From a checkpoint of a small mixture-of-experts model trained on Wikipedia: 13 layers, a softmax router.
Below are experts of layer 5 (counted from 0) of a mixture-of-experts language model. Rows are named router (the router's row for the expert), gate (a neuron's input weights, with its number), up (a neuron's input weights, with its number), down (a neuron's output weights, with its number) and show model dimensions 0-191. Each number is 50 + 10 x the weight over its row's rms, rounded and kept within 0 to 99.
Before each expert's rows: "comes before" lists some tokens at least twice as common just after its tokens as in all text. This comes from a sample of Wikipedia text that the model never trained on. Tokens count by the router's weight.

# expert 17
comes before: "\n", " The", " In", " He", " It", " This"
router:61 52 44 49 48 36 42 60 60 54 57 63 51 59 41 57 58 42 57 54 61 52 46 56 39 43 44 46 50 48 43 40 41 57 49 61 72 62 46 37 42 35 37 69 54 55 58 33 67 64 46 33 46 38 37 41 56 34 38 68 39 53 58 58 61 39 40 34 47 44 45 59 55 61 66 56 57 34 53 47 42 59 65 42 58 37 58 46 66 39 56 45 44 44 49 36 35 54 35 54 39 50 43 57 34 57 45 51 39 64 45 57 50 36 33 45 74 53 55 53 64 58 60 33 60 46 43 53 48 44 43 38 66 61 52 69 55 43 34 70 36 56 60 48 61 40 50 43 36 57 48 55 61 43 54 54 63 54 40 48 62 40 52 49 36 29 52 37 67 61 46 40 66 49 51 39 47 44 43 64 43 52 63 35 53 48 37 42 56 41 43 31
gate0:54 31 48 56 50 44 50 41 30 51 36 54 61 40 59 47 47 41 36 36 67 57 49 56 43 54 45 56 47 51 32 55 59 56 67 70 42 45 61 55 63 40 56 49 47 38 44 48 45 51 58 52 34 56 61 50 49 69 45 52 46 40 72 58 60 60 69 33 42 46 45 63 54 43 70 41 51 56 51 46 54 30 43 43 59 66 51 46 72 42 50 51 57 50 46 38 42 50 57 49 43 46 64 48 46 59 54 57 61 46 38 39 50 44 47 51 63 67 46 43 46 42 68 44 56 54 55 40 54 51 52 74 45 44 49 54 52 52 63 51 47 57 45 39 45 33 63 67 21 50 43 58 56 35 63 78 34 41 54 52 43 34 25 44 42 69 48 40 64 53 35 52 57 45 51 64 53 42 45 34 39 45 55 37 55 55 44 51 51 55 73 55
up0:55 59 35 44 45 70 46 50 72 43 49 36 54 45 37 49 48 54 67 59 34 45 49 43 41 42 55 40 44 56 63 40 35 39 28 36 66 49 48 47 44 49 36 54 61 64 38 36 41 65 27 61 51 46 37 36 45 48 57 44 58 56 35 63 30 50 41 66 56 71 53 39 58 55 45 60 57 51 49 48 43 62 56 38 54 29 34 50 42 54 40 52 31 43 50 78 66 58 37 44 55 40 43 67 44 66 44 34 37 51 56 44 55 62 46 50 51 38 45 48 55 51 36 50 43 41 45 53 54 48 63 29 46 52 54 47 49 57 41 34 70 44 43 55 48 55 38 53 68 46 58 47 53 55 45 37 48 61 35 48 71 45 57 58 57 27 46 51 52 50 43 57 45 54 38 35 49 68 61 52 52 50 55 59 48 43 48 60 43 48 37 54
down0:49 54 65 59 38 58 48 48 42 66 54 36 54 49 56 56 33 61 38 44 40 55 37 59 42 64 50 43 34 48 49 49 54 31 53 52 49 43 54 43 52 53 54 42 47 44 46 44 40 41 60 40 59 48 56 61 53 49 61 62 67 43 68 51 67 49 44 50 62 46 47 54 39 29 41 42 46 66 52 75 41 45 47 51 41 48 56 37 71 40 47 56 50 64 24 47 38 51 24 40 46 58 57 62 54 40 53 45 60 69 56 59 51 40 48 51 59 60 68 53 53 45 55 45 60 37 57 37 57 51 52 46 29 74 53 53 41 43 56 36 33 47 48 68 54 61 47 46 44 40 48 49 57 52 51 37 61 37 66 50 60 49 50 59 46 38 78 63 34 70 36 48 49 43 63 40 39 48 51 63 36 56 70 46 41 49 38 66 42 48 46 50
gate1:53 44 68 64 35 51 57 58 39 51 41 62 53 43 68 50 62 50 44 49 67 58 40 56 77 56 50 56 36 36 44 37 61 54 75 52 41 33 50 56 52 45 42 71 61 58 38 42 57 59 21 57 37 59 51 48 55 56 53 31 35 42 47 44 52 57 64 47 33 56 28 48 45 70 40 43 44 39 39 35 32 59 43 50 55 53 61 60 60 49 44 55 52 56 50 48 32 58 39 32 27 59 41 50 41 41 30 44 62 64 42 44 62 39 62 56 49 48 48 56 55 67 44 30 63 39 54 49 50 36 61 49 45 51 52 55 53 45 58 40 59 41 55 44 57 48 58 50 60 44 35 58 59 54 63 46 64 66 38 47 47 39 52 41 50 44 52 55 48 56 54 34 53 41 38 54 47 51 40 54 32 55 51 52 46 52 67 46 69 53 53 47
up1:52 50 49 61 51 59 48 48 23 49 44 33 53 45 53 31 54 43 43 43 66 53 55 33 39 43 58 47 45 53 61 47 44 44 56 53 50 38 37 58 68 43 59 50 63 53 34 42 57 65 51 39 64 53 45 54 44 55 59 50 44 58 56 32 45 67 66 46 30 60 48 42 72 63 50 52 60 51 72 56 64 55 40 49 43 61 65 58 56 56 39 45 64 44 57 33 38 58 54 52 78 49 14 44 33 44 38 58 59 47 54 63 57 56 53 48 46 37 57 46 42 51 37 53 44 70 48 57 49 49 59 49 46 53 35 42 55 50 44 53 71 38 40 40 52 44 56 51 63 45 52 43 72 62 46 40 35 58 61 43 42 66 57 45 49 50 73 58 56 60 62 43 37 57 64 41 49 64 55 49 47 46 57 46 46 52 61 54 71 53 51 44
down1:53 47 46 51 51 53 53 73 43 49 51 53 18 54 63 51 55 36 57 64 61 38 46 27 50 25 64 36 54 37 58 54 59 44 58 48 45 41 43 55 37 46 51 43 36 39 58 44 53 68 52 53 55 46 56 48 48 51 46 53 68 58 57 63 45 48 51 69 48 68 49 47 50 42 43 50 27 48 40 44 63 48 46 34 58 57 53 56 43 56 58 50 52 73 50 60 52 40 71 43 47 52 45 53 49 44 46 39 47 55 45 50 56 51 67 45 59 53 49 35 51 51 50 26 56 57 28 65 65 50 51 55 49 45 54 46 43 50 58 37 63 54 63 38 48 47 50 53 42 55 47 39 57 50 56 68 68 47 62 46 59 41 41 58 56 67 52 54 43 48 49 33 64 71 23 65 29 47 36 36 48 40 49 45 48 62 64 54 48 55 45 76
gate2:60 39 41 45 68 34 43 65 49 34 49 52 47 40 45 49 55 57 56 61 59 49 43 54 60 49 42 46 48 52 47 60 52 50 50 51 59 59 54 57 62 51 45 70 61 58 42 55 30 33 55 54 48 65 58 40 42 53 40 59 47 53 60 53 43 54 51 27 50 42 38 36 51 34 57 65 46 65 43 65 67 75 60 44 50 56 50 63 45 48 32 59 52 52 59 37 57 34 47 47 30 58 50 34 55 47 59 47 52 64 38 59 55 43 28 59 53 62 58 59 60 64 42 51 57 66 50 67 50 31 43 48 62 37 65 48 28 46 74 44 57 59 51 60 56 36 45 45 51 56 45 52 49 54 57 22 58 35 48 52 65 58 53 39 40 44 49 50 68 58 63 43 41 52 40 51 56 65 63 66 55 57 66 46 64 34 44 64 54 48 45 42
up2:49 48 44 40 66 42 44 63 53 46 45 47 45 51 52 59 44 51 55 53 43 46 48 48 63 55 55 56 57 53 53 58 56 43 44 65 54 46 58 50 60 38 38 63 60 55 43 59 30 48 52 45 46 57 61 38 44 60 33 58 40 56 59 67 46 63 54 23 57 32 41 46 31 37 66 67 43 59 51 69 61 56 46 41 47 47 61 58 48 60 32 64 56 55 46 37 47 26 44 34 31 75 54 39 68 49 49 59 53 54 42 48 62 24 32 64 62 62 53 45 50 46 51 50 62 61 62 51 62 32 46 35 54 41 64 60 35 54 74 38 60 51 48 44 55 42 43 47 68 56 45 64 56 55 53 38 61 45 56 58 59 45 53 47 41 52 46 40 56 51 54 40 38 48 34 49 55 57 71 69 56 42 68 50 51 42 49 59 49 45 42 37
down2:40 45 57 54 42 60 60 47 58 59 42 41 61 46 42 52 58 55 46 40 50 49 59 46 53 48 59 47 43 63 25 58 41 56 44 53 42 30 51 62 44 69 40 43 44 59 52 50 44 55 37 48 58 33 55 48 42 44 48 55 45 46 34 46 40 45 33 54 49 69 72 67 56 46 41 40 43 48 33 52 38 48 48 54 41 50 31 56 49 51 62 38 48 53 55 59 54 57 58 63 57 32 58 59 43 54 46 41 73 42 61 54 43 59 61 58 40 41 31 65 36 40 41 56 36 34 47 42 39 63 50 48 51 58 42 48 62 38 48 43 48 34 67 49 39 76 60 51 46 46 42 45 20 69 48 49 43 51 68 48 42 54 52 45 77 43 54 64 52 37 50 44 52 46 53 41 52 61 44 44 28 49 25 60 50 60 57 61 38 46 35 54
gate3:62 45 59 58 63 59 68 51 56 54 41 48 56 63 55 57 48 51 44 41 45 55 49 51 62 52 50 55 60 56 79 43 52 53 39 37 38 41 43 41 38 45 49 59 52 52 62 43 46 27 64 47 64 60 33 51 56 70 65 28 43 54 55 31 69 60 42 49 44 40 47 66 37 47 50 59 40 44 48 41 28 45 60 53 60 39 63 46 59 53 56 38 55 46 33 32 61 51 45 44 51 55 50 55 57 54 43 50 32 52 49 58 44 55 46 31 50 53 58 64 61 51 48 46 59 60 51 61 46 52 50 40 49 54 44 55 57 41 75 51 49 56 42 67 42 77 43 70 69 44 46 40 69 45 58 66 52 48 57 45 48 38 56 34 61 49 50 44 72 20 62 57 52 61 63 54 61 43 43 48 40 42 59 45 62 44 57 57 48 48 39 46
up3:46 63 40 56 49 53 43 56 35 57 44 51 44 54 37 54 40 46 68 39 56 56 51 55 33 39 39 49 42 35 63 61 38 55 51 44 71 68 40 30 67 64 37 65 61 48 40 46 45 47 54 51 44 67 48 66 49 34 48 44 62 49 56 46 53 62 70 45 66 53 48 53 39 58 28 31 47 57 30 62 48 50 45 47 56 69 61 49 59 48 45 44 63 47 38 56 49 44 58 51 31 57 37 42 49 63 52 45 53 45 62 59 74 51 65 52 40 43 64 61 51 48 34 54 29 69 51 55 40 61 50 48 54 44 47 45 53 51 62 45 51 51 53 54 57 41 52 55 60 46 55 62 46 48 38 47 47 58 52 47 72 39 51 60 31 45 47 41 47 73 43 40 55 43 63 58 56 50 49 46 68 44 57 61 46 32 22 62 63 47 39 46
down3:52 36 54 27 50 46 26 41 64 50 38 47 52 41 60 43 45 52 56 39 48 57 55 42 39 39 33 53 42 68 56 57 39 60 58 54 50 44 50 55 39 65 65 51 53 46 56 62 62 42 57 45 46 58 49 70 14 33 50 52 53 58 46 56 42 36 44 44 59 51 47 52 55 54 50 48 74 51 36 57 55 36 28 62 59 57 48 54 52 46 35 52 35 63 69 29 63 52 69 63 55 57 60 44 52 53 52 49 57 63 54 42 62 38 61 55 54 55 43 37 56 67 45 44 38 56 47 47 42 60 39 46 38 59 52 71 44 42 43 44 38 59 51 57 58 41 46 47 63 64 46 81 36 42 48 30 50 56 26 56 48 41 49 39 40 56 51 51 45 45 61 55 52 60 34 59 51 39 48 54 49 48 46 58 49 44 35 64 54 51 41 41
gate4:65 65 53 55 62 55 61 51 45 34 45 56 38 44 57 66 60 54 40 50 62 33 50 55 45 50 50 52 63 35 71 36 45 52 59 44 42 45 60 65 52 39 45 56 44 47 46 40 44 44 35 39 70 35 59 50 46 61 37 53 49 51 46 35 33 53 44 51 51 52 45 49 43 54 64 51 60 41 38 57 64 43 57 38 50 48 45 50 64 44 46 46 35 57 52 46 49 63 44 51 59 40 64 80 51 26 48 54 42 59 48 42 44 68 49 37 60 46 45 44 42 48 34 51 55 47 53 64 45 41 45 38 59 57 60 60 48 53 49 34 43 40 30 32 52 43 45 62 49 84 31 59 54 73 58 50 37 52 42 46 48 47 22 63 54 53 29 54 47 56 40 55 54 64 54 53 31 49 49 47 56 65 58 59 53 49 37 46 43 49 32 46
up4:45 51 53 48 61 44 51 65 08 50 35 64 50 47 60 58 34 49 33 61 52 50 53 49 42 46 56 59 58 48 52 41 32 45 41 61 60 55 60 56 44 68 51 44 65 51 53 37 57 62 46 44 41 46 42 63 35 45 42 45 67 50 34 38 38 62 63 59 53 61 50 41 27 46 59 57 38 52 45 51 56 52 44 67 49 58 59 38 39 60 52 50 40 55 63 65 41 40 43 39 42 54 43 43 47 49 36 63 41 66 50 48 54 58 19 42 37 51 55 48 58 39 60 36 51 46 46 57 52 32 62 37 41 54 67 53 53 46 45 48 43 37 75 60 44 57 49 47 60 45 55 52 35 58 45 45 54 65 57 36 40 55 43 40 52 44 23 55 44 51 44 38 51 49 41 41 55 49 47 50 42 73 53 50 63 48 63 64 45 66 38 55
down4:44 38 67 62 46 49 56 47 48 50 52 39 54 48 64 42 53 48 47 46 36 48 38 58 52 35 45 58 56 37 64 39 50 50 45 52 57 48 50 55 40 19 48 40 55 51 40 60 29 24 59 59 54 32 47 44 55 51 44 59 34 20 58 60 60 54 52 52 59 35 52 73 48 49 56 58 36 53 48 52 64 46 50 51 54 74 46 50 53 57 47 51 51 36 44 58 44 51 34 38 52 42 51 68 43 34 31 46 43 29 48 48 44 50 47 44 42 49 65 38 43 46 54 51 44 40 61 58 35 51 42 55 60 58 62 34 50 41 45 43 46 46 51 43 56 46 52 49 49 61 58 55 44 59 42 34 55 65 60 44 22 64 56 57 60 40 32 65 64 64 41 50 44 42 40 69 35 38 40 49 48 58 36 56 65 62 42 34 56 63 62 57
gate5:61 44 54 44 46 21 50 40 36 57 55 52 69 57 50 41 54 55 49 50 59 37 56 52 62 64 55 51 69 38 54 69 73 57 62 56 51 59 57 47 56 63 34 46 65 58 64 45 49 58 62 28 52 50 38 62 43 63 56 67 45 47 55 48 61 74 57 41 56 54 35 57 60 49 48 46 34 61 51 43 62 46 46 59 47 47 41 43 40 54 50 43 55 59 52 25 56 57 58 44 56 33 59 49 46 37 52 48 51 35 53 49 40 40 39 54 63 41 55 62 48 21 51 61 31 47 54 49 63 47 50 39 52 34 46 47 50 50 63 54 48 61 68 57 48 63 70 45 40 66 47 52 44 28 40 53 48 75 35 53 47 61 58 34 41 52 54 40 50 46 39 50 47 40 71 68 38 37 55 39 45 40 54 59 45 51 47 42 49 56 58 57
up5:54 36 58 46 50 30 52 51 62 59 58 48 60 52 43 52 34 57 55 43 44 59 51 56 48 45 66 49 54 40 42 72 42 36 51 41 58 57 51 48 43 48 52 47 47 71 26 45 51 52 57 60 57 38 44 72 54 39 53 59 62 43 31 36 36 62 60 38 44 51 56 51 53 60 46 62 49 56 60 54 46 50 53 45 40 65 47 56 46 40 54 62 25 51 50 61 37 48 53 52 45 60 57 47 42 60 53 61 62 23 50 64 67 55 35 66 50 52 67 64 54 58 56 39 50 37 44 55 56 50 62 65 41 57 71 63 56 44 56 57 33 59 55 49 56 47 41 49 70 45 56 61 42 69 49 47 65 41 24 37 55 56 39 52 68 48 58 64 50 44 66 47 33 54 40 59 64 60 54 57 45 62 58 48 49 42 54 60 69 59 32 41
down5:46 43 58 56 49 30 55 44 55 48 44 48 49 62 58 42 40 47 58 67 35 50 34 69 33 44 54 54 36 60 56 63 52 53 62 52 50 56 65 51 48 53 56 42 49 56 44 22 68 36 57 38 59 52 30 45 37 61 52 45 37 53 52 55 53 72 51 54 55 46 47 51 76 53 44 51 67 50 42 58 35 61 35 68 59 59 57 58 46 47 45 49 47 37 50 46 59 55 46 45 58 66 40 57 59 32 42 56 44 51 35 56 36 45 53 60 57 29 56 57 55 41 55 63 61 41 41 39 45 40 44 74 53 73 57 50 44 51 56 52 62 62 58 68 53 57 58 50 39 53 36 68 39 61 31 39 43 50 43 54 40 41 65 56 58 40 76 68 50 52 42 38 56 51 40 45 51 35 65 57 42 46 52 40 35 58 54 45 37 55 44 52
gate6:46 60 45 41 59 45 60 42 35 63 44 54 54 46 84 35 46 53 42 48 60 48 71 53 62 46 64 49 43 31 67 45 60 39 49 43 57 54 41 38 59 39 55 57 56 43 42 50 52 63 64 59 57 54 51 62 46 80 55 53 55 48 58 54 40 52 51 58 54 32 57 44 73 60 56 36 73 47 38 42 54 43 54 37 47 47 34 48 58 58 36 55 39 52 47 65 42 43 45 50 34 55 50 45 26 48 48 50 36 59 64 49 52 49 65 37 65 51 60 55 48 51 55 52 43 47 32 58 39 43 43 63 47 46 42 72 40 42 36 72 52 41 62 52 33 54 61 51 52 41 57 55 56 45 58 48 45 54 43 55 74 40 59 54 39 51 44 50 55 39 49 40 41 47 61 54 46 49 38 39 35 62 59 34 46 37 55 59 31 68 56 54
up6:47 34 36 43 42 53 50 58 57 65 46 50 37 78 54 70 42 51 55 63 57 48 46 45 70 34 41 60 69 61 51 63 63 45 56 44 58 53 50 52 27 63 50 29 50 56 41 47 36 32 53 49 35 51 40 38 42 52 41 48 52 43 49 33 45 59 31 43 43 40 58 56 60 54 44 45 40 41 47 60 46 50 51 47 44 56 55 50 57 40 54 52 53 69 56 56 44 53 69 34 49 52 72 66 62 55 37 54 45 23 40 58 50 46 35 61 65 39 38 40 58 61 37 50 68 52 61 50 66 61 44 48 56 45 64 43 61 53 58 48 44 47 62 58 64 44 45 42 54 42 47 65 48 61 51 68 47 28 49 52 52 44 40 38 64 47 29 34 60 62 39 60 52 45 48 45 45 46 55 51 47 50 57 64 54 75 48 61 55 47 52 50
down6:56 31 70 80 48 45 33 38 57 65 54 41 67 68 45 51 55 63 32 39 41 53 52 56 54 76 52 50 31 52 58 47 39 38 27 52 54 53 57 59 61 59 44 36 64 50 51 59 55 43 53 42 55 46 34 51 42 44 58 26 60 44 37 44 43 56 64 55 43 52 58 40 52 49 62 44 52 67 61 44 45 31 45 49 38 45 45 45 32 48 61 48 44 52 57 58 50 39 45 58 61 64 50 60 62 50 51 46 50 62 39 40 45 56 48 48 56 44 50 38 53 46 55 45 66 59 41 40 47 45 36 42 68 40 49 66 43 54 42 63 53 51 50 54 30 59 26 38 44 53 38 49 69 66 43 59 55 59 44 46 45 54 44 44 52 66 37 39 60 52 46 35 53 53 71 39 57 27 50 43 52 59 52 49 45 60 49 47 50 55 62 59
gate7:68 57 59 53 65 43 56 34 48 29 43 64 60 42 53 50 48 60 45 53 48 63 49 56 50 64 37 29 65 51 53 42 34 41 51 50 63 66 43 55 49 50 38 73 57 47 64 53 53 58 44 49 44 55 56 53 59 60 71 48 55 61 51 54 65 38 42 42 63 51 38 52 60 57 74 46 50 62 45 53 52 47 63 46 49 57 63 50 62 27 38 47 58 54 58 43 44 51 48 46 40 40 68 46 51 45 65 41 39 64 50 70 31 37 46 59 42 51 63 47 46 49 49 57 58 43 50 78 54 49 61 65 71 62 50 46 50 56 54 46 81 42 52 44 55 28 44 55 46 47 57 42 57 50 47 53 49 53 36 36 45 53 49 64 49 56 45 54 61 69 53 51 38 51 51 23 57 60 47 54 49 49 41 45 57 37 44 54 31 35 48 70
up7:33 61 35 56 39 52 40 46 58 73 58 45 53 64 49 41 52 34 79 39 49 51 41 41 57 45 56 73 47 60 41 56 70 53 59 49 41 40 48 38 44 39 64 55 46 46 42 46 58 36 52 74 46 47 39 59 36 59 52 44 56 43 47 46 45 56 58 58 46 55 59 52 42 53 50 59 32 42 57 53 53 52 44 60 61 40 46 49 26 49 63 37 35 67 50 63 53 47 42 65 67 63 47 61 58 31 45 44 67 58 46 34 55 66 52 51 49 43 52 45 61 39 37 52 43 42 46 41 45 32 42 57 33 39 42 38 59 37 47 55 34 51 43 45 55 59 49 55 55 49 61 43 44 31 49 55 51 36 51 71 54 41 53 44 47 43 63 48 43 30 46 43 47 43 39 66 28 54 62 57 23 63 46 58 55 54 50 46 61 50 49 42
down7:51 37 71 29 76 41 43 29 56 65 39 61 42 41 60 43 45 52 35 66 50 45 67 62 79 62 37 54 43 36 53 49 53 58 61 32 60 41 49 31 46 56 25 57 35 49 57 53 36 52 45 61 36 61 74 36 50 34 52 44 66 46 43 58 44 49 55 51 61 47 60 48 53 62 53 38 42 39 49 42 49 47 51 40 47 67 46 45 44 29 38 51 43 53 60 39 41 64 60 29 47 53 52 43 57 44 55 53 54 53 48 51 53 37 55 61 57 46 50 47 41 62 36 48 54 54 32 56 39 42 59 41 33 49 43 53 33 64 65 32 49 45 68 56 65 53 43 52 60 41 56 45 43 46 30 53 45 48 59 62 37 55 48 33 54 56 48 49 49 51 48 54 40 44 39 42 49 56 48 42 66 42 48 57 48 60 52 59 46 51 43 40
gate8:45 56 44 50 63 53 50 51 58 48 53 40 56 57 32 60 46 63 75 46 64 41 48 54 37 48 56 57 47 39 41 60 61 55 49 30 58 24 29 60 61 64 53 51 31 61 48 49 40 70 28 27 46 30 47 59 48 55 47 69 55 56 50 68 55 48 50 54 54 33 70 50 34 53 39 64 35 56 41 48 54 41 44 56 60 49 32 51 49 55 62 40 58 69 59 48 52 37 32 48 59 62 47 41 52 59 67 52 54 51 44 62 66 51 49 60 47 47 52 51 42 30 43 49 69 44 62 63 48 35 54 54 50 52 48 63 63 48 46 49 72 52 36 41 49 38 48 45 41 47 59 47 48 42 44 39 42 41 31 52 44 42 55 34 36 45 57 37 51 50 55 51 58 52 30 36 54 53 41 62 49 61 53 57 41 46 56 47 51 38 58 70
up8:59 53 54 53 65 54 51 58 54 59 57 42 46 60 31 58 46 50 50 51 43 47 62 42 46 51 41 41 53 43 57 75 33 61 38 42 69 40 19 56 51 56 50 43 40 42 20 53 53 53 51 48 35 60 39 47 50 46 57 70 51 50 46 55 46 49 57 54 60 29 74 57 42 46 58 64 43 60 39 46 58 51 53 66 42 65 40 46 55 60 63 39 63 67 70 55 50 48 45 43 56 56 34 34 57 54 71 50 51 51 42 50 70 54 49 53 60 49 49 62 37 43 42 55 60 48 61 56 43 42 45 47 38 54 36 60 47 47 48 55 71 41 42 32 45 34 53 50 42 51 57 50 28 46 40 49 46 38 36 53 48 40 63 45 49 44 53 40 43 40 64 69 65 44 31 52 66 50 48 49 28 53 56 49 63 40 58 56 52 41 40 66
down8:53 65 59 46 65 42 45 40 40 54 59 53 44 61 42 41 53 49 46 58 41 53 47 48 32 54 58 61 35 38 49 53 50 34 39 57 31 59 56 46 49 56 54 46 66 48 64 51 35 54 67 63 50 60 56 54 33 32 64 44 53 64 34 49 47 50 48 41 48 49 50 45 58 51 58 43 48 55 55 50 43 45 43 33 49 53 56 61 50 58 53 55 42 60 33 46 53 69 52 27 50 41 50 42 53 35 46 46 50 29 47 48 47 34 44 53 53 27 33 45 36 32 46 61 48 47 52 54 51 44 48 67 59 42 59 33 26 58 51 53 42 58 64 43 50 50 54 44 54 67 53 42 46 63 38 38 47 73 40 60 44 36 56 66 43 39 58 65 40 55 31 66 36 58 60 60 58 67 58 43 53 17 60 47 42 59 42 40 35 55 47 63
gate9:50 66 56 50 28 52 32 62 63 47 56 40 52 46 69 46 44 33 27 57 48 49 37 45 53 56 34 31 44 42 64 63 61 45 63 45 60 61 64 53 56 49 54 30 43 52 52 50 40 65 63 65 43 41 56 45 65 48 32 49 62 66 58 44 57 45 45 54 39 51 26 50 67 43 47 37 43 45 36 46 34 28 44 65 42 57 52 43 58 52 54 38 47 51 58 44 57 35 53 58 45 48 61 49 53 45 44 44 54 35 44 40 31 47 39 60 61 39 57 49 37 55 40 61 64 52 29 56 59 35 42 61 40 48 43 57 61 34 57 57 36 63 43 52 40 49 50 62 43 57 41 56 42 42 39 58 53 64 40 40 57 55 50 39 56 47 34 60 42 53 45 48 34 51 43 56 38 48 16 54 38 61 58 54 52 43 41 47 40 49 45 61
up9:55 26 48 46 37 51 42 52 48 45 58 50 41 50 49 47 59 39 64 59 47 68 49 46 49 55 56 65 69 78 58 50 49 70 50 33 41 31 28 49 57 51 43 56 62 62 41 58 63 56 76 55 56 62 47 48 63 49 56 46 54 51 55 41 37 58 72 50 49 30 54 58 64 53 45 51 56 51 48 41 41 61 49 46 40 68 43 41 40 56 60 40 50 58 57 53 49 56 48 55 50 50 46 38 54 41 62 47 37 71 52 51 56 66 53 28 53 60 45 62 46 52 56 55 41 60 69 71 64 56 40 50 67 43 48 46 57 50 57 49 73 56 32 44 44 65 45 41 51 59 72 69 52 40 57 48 68 61 44 64 56 65 63 61 61 54 51 46 54 46 56 44 42 48 43 45 60 51 55 55 70 56 57 43 37 44 50 64 62 46 33 41
down9:58 36 60 69 47 58 66 41 44 59 38 53 75 52 56 51 62 57 39 44 41 45 58 32 40 57 40 50 63 52 41 53 38 40 47 52 42 56 40 41 51 38 48 54 35 55 56 61 50 35 50 62 57 40 63 26 43 50 42 70 66 47 38 46 30 56 53 66 52 47 50 56 50 58 50 70 65 43 55 37 49 42 45 65 52 58 59 51 34 50 53 52 56 40 50 47 55 54 48 45 54 67 63 44 37 37 51 42 52 71 52 54 43 52 56 32 39 58 35 36 66 44 51 45 65 35 65 34 45 53 53 60 52 35 49 62 66 57 61 31 46 40 39 63 60 54 35 52 68 58 36 49 53 44 50 60 53 51 55 54 41 53 45 46 45 64 48 41 36 42 55 55 57 41 43 49 55 41 41 46 71 32 69 56 26 41 45 38 52 41 61 40
gate10:60 67 31 53 44 28 34 52 44 54 41 31 49 48 48 47 51 41 47 64 62 41 51 73 48 67 60 73 68 42 47 61 40 73 50 58 56 43 42 38 38 48 56 55 46 48 46 63 52 49 45 46 49 53 60 46 60 59 42 51 43 43 53 55 28 39 40 55 58 41 45 36 58 60 40 59 78 38 43 35 51 53 37 49 50 65 53 58 46 37 36 50 48 21 44 52 38 45 61 42 55 38 59 55 60 54 49 52 49 50 51 47 38 48 46 56 54 45 33 52 31 57 58 46 52 63 54 48 35 45 58 33 63 32 28 38 51 61 52 51 58 66 42 46 40 69 53 40 66 60 53 29 50 42 50 57 58 39 43 45 37 45 42 50 35 45 32 51 58 46 46 59 45 50 63 47 37 56 43 51 40 59 46 55 33 39 38 60 50 47 50 55
up10:42 45 67 49 59 59 69 50 47 56 60 70 43 47 50 52 50 49 51 27 36 57 42 36 53 34 41 22 32 61 55 42 63 30 52 46 47 63 65 58 64 54 46 59 58 50 53 35 49 53 42 63 60 51 36 62 39 35 55 51 54 58 49 50 64 65 58 48 34 52 51 68 42 41 51 48 25 49 51 62 41 38 67 56 43 38 44 39 49 68 60 52 45 71 48 48 57 57 44 57 47 61 47 49 45 52 54 43 57 46 43 48 66 42 62 48 39 58 65 47 66 42 34 56 44 45 46 56 69 48 50 71 44 76 68 57 44 43 54 53 54 41 69 57 55 33 47 60 37 42 45 71 54 63 53 46 44 51 49 57 60 57 58 44 56 61 67 46 44 58 54 49 62 53 35 53 62 47 63 53 49 48 58 42 63 59 59 42 44 65 52 40
down10:55 71 40 43 50 55 40 47 36 66 52 50 44 52 49 55 37 33 50 48 58 52 63 51 46 53 39 35 45 63 49 58 47 46 49 42 54 42 62 38 53 61 63 39 54 42 51 44 39 44 46 48 61 52 68 48 68 58 57 70 51 48 65 52 46 49 45 48 54 45 47 32 38 67 35 59 44 51 51 53 36 37 60 30 46 67 58 50 50 57 39 46 61 55 31 51 59 48 53 43 55 40 43 28 48 57 60 55 52 55 62 49 66 40 67 54 54 43 52 66 64 44 28 48 44 38 52 58 44 46 56 59 55 56 39 51 44 66 55 36 60 65 40 50 46 57 43 63 36 54 52 52 53 38 65 29 65 69 38 51 47 41 46 57 47 51 66 50 76 28 67 45 58 70 57 43 60 62 56 44 54 49 63 60 41 51 53 63 27 45 29 47
gate11:59 60 48 45 39 65 61 49 43 49 52 54 54 42 58 41 37 49 43 58 56 38 48 40 39 59 41 44 63 23 48 60 57 52 54 54 43 56 44 54 53 47 56 42 39 35 54 53 43 46 39 37 51 42 55 60 33 45 35 51 53 54 47 41 55 67 31 57 51 46 53 38 65 54 58 30 39 36 42 44 48 52 47 58 57 43 50 33 47 56 60 54 45 40 44 34 55 60 20 51 44 39 55 31 32 64 29 45 46 49 49 52 50 42 58 51 33 56 51 54 46 38 55 48 57 33 49 51 61 50 32 54 77 34 56 69 34 49 53 56 43 50 55 57 42 41 64 63 49 39 59 44 57 27 61 50 53 54 31 40 44 36 26 58 42 47 46 48 51 49 68 33 36 44 40 52 61 50 34 32 45 59 58 38 55 73 41 44 44 50 52 47
up11:64 51 50 43 43 63 47 49 40 45 81 49 44 53 60 36 50 29 38 46 40 35 65 58 66 54 68 69 50 59 56 60 57 33 45 54 37 58 53 73 40 47 50 40 54 50 36 56 50 63 57 41 42 40 49 63 39 54 54 67 46 46 59 45 48 46 61 34 62 50 67 57 56 46 52 37 45 60 54 54 62 65 48 65 56 39 43 39 63 36 35 48 56 51 43 53 51 47 46 47 48 41 57 45 57 28 58 71 59 58 51 45 49 58 52 43 50 69 57 51 43 47 44 35 63 36 62 46 70 33 56 39 54 44 55 38 51 66 38 42 63 44 50 57 53 37 29 60 31 34 45 54 44 62 45 56 48 50 60 43 58 55 49 60 29 67 45 50 61 55 49 68 66 49 55 51 65 52 63 58 54 45 53 53 57 45 40 72 52 53 56 59
down11:50 65 39 60 56 59 46 46 53 56 38 40 73 60 53 49 44 52 59 46 52 41 53 43 55 65 41 39 45 55 52 39 57 53 52 34 38 32 26 63 39 64 48 49 61 61 51 49 37 44 67 64 54 48 46 57 59 67 43 50 49 55 36 66 51 53 40 52 67 69 50 49 61 53 53 58 53 50 63 51 45 29 41 45 34 55 50 44 34 68 40 45 48 62 65 49 41 47 52 48 60 52 31 38 44 59 45 51 52 49 59 69 50 39 55 25 34 47 41 49 52 43 50 65 44 52 27 57 54 64 37 52 66 51 38 51 56 38 63 38 33 20 31 48 60 54 45 48 32 45 61 47 45 24 44 52 53 62 59 57 51 48 31 52 33 64 56 58 47 54 44 60 48 57 43 41 53 46 49 44 55 52 59 62 45 52 56 61 57 49 47 62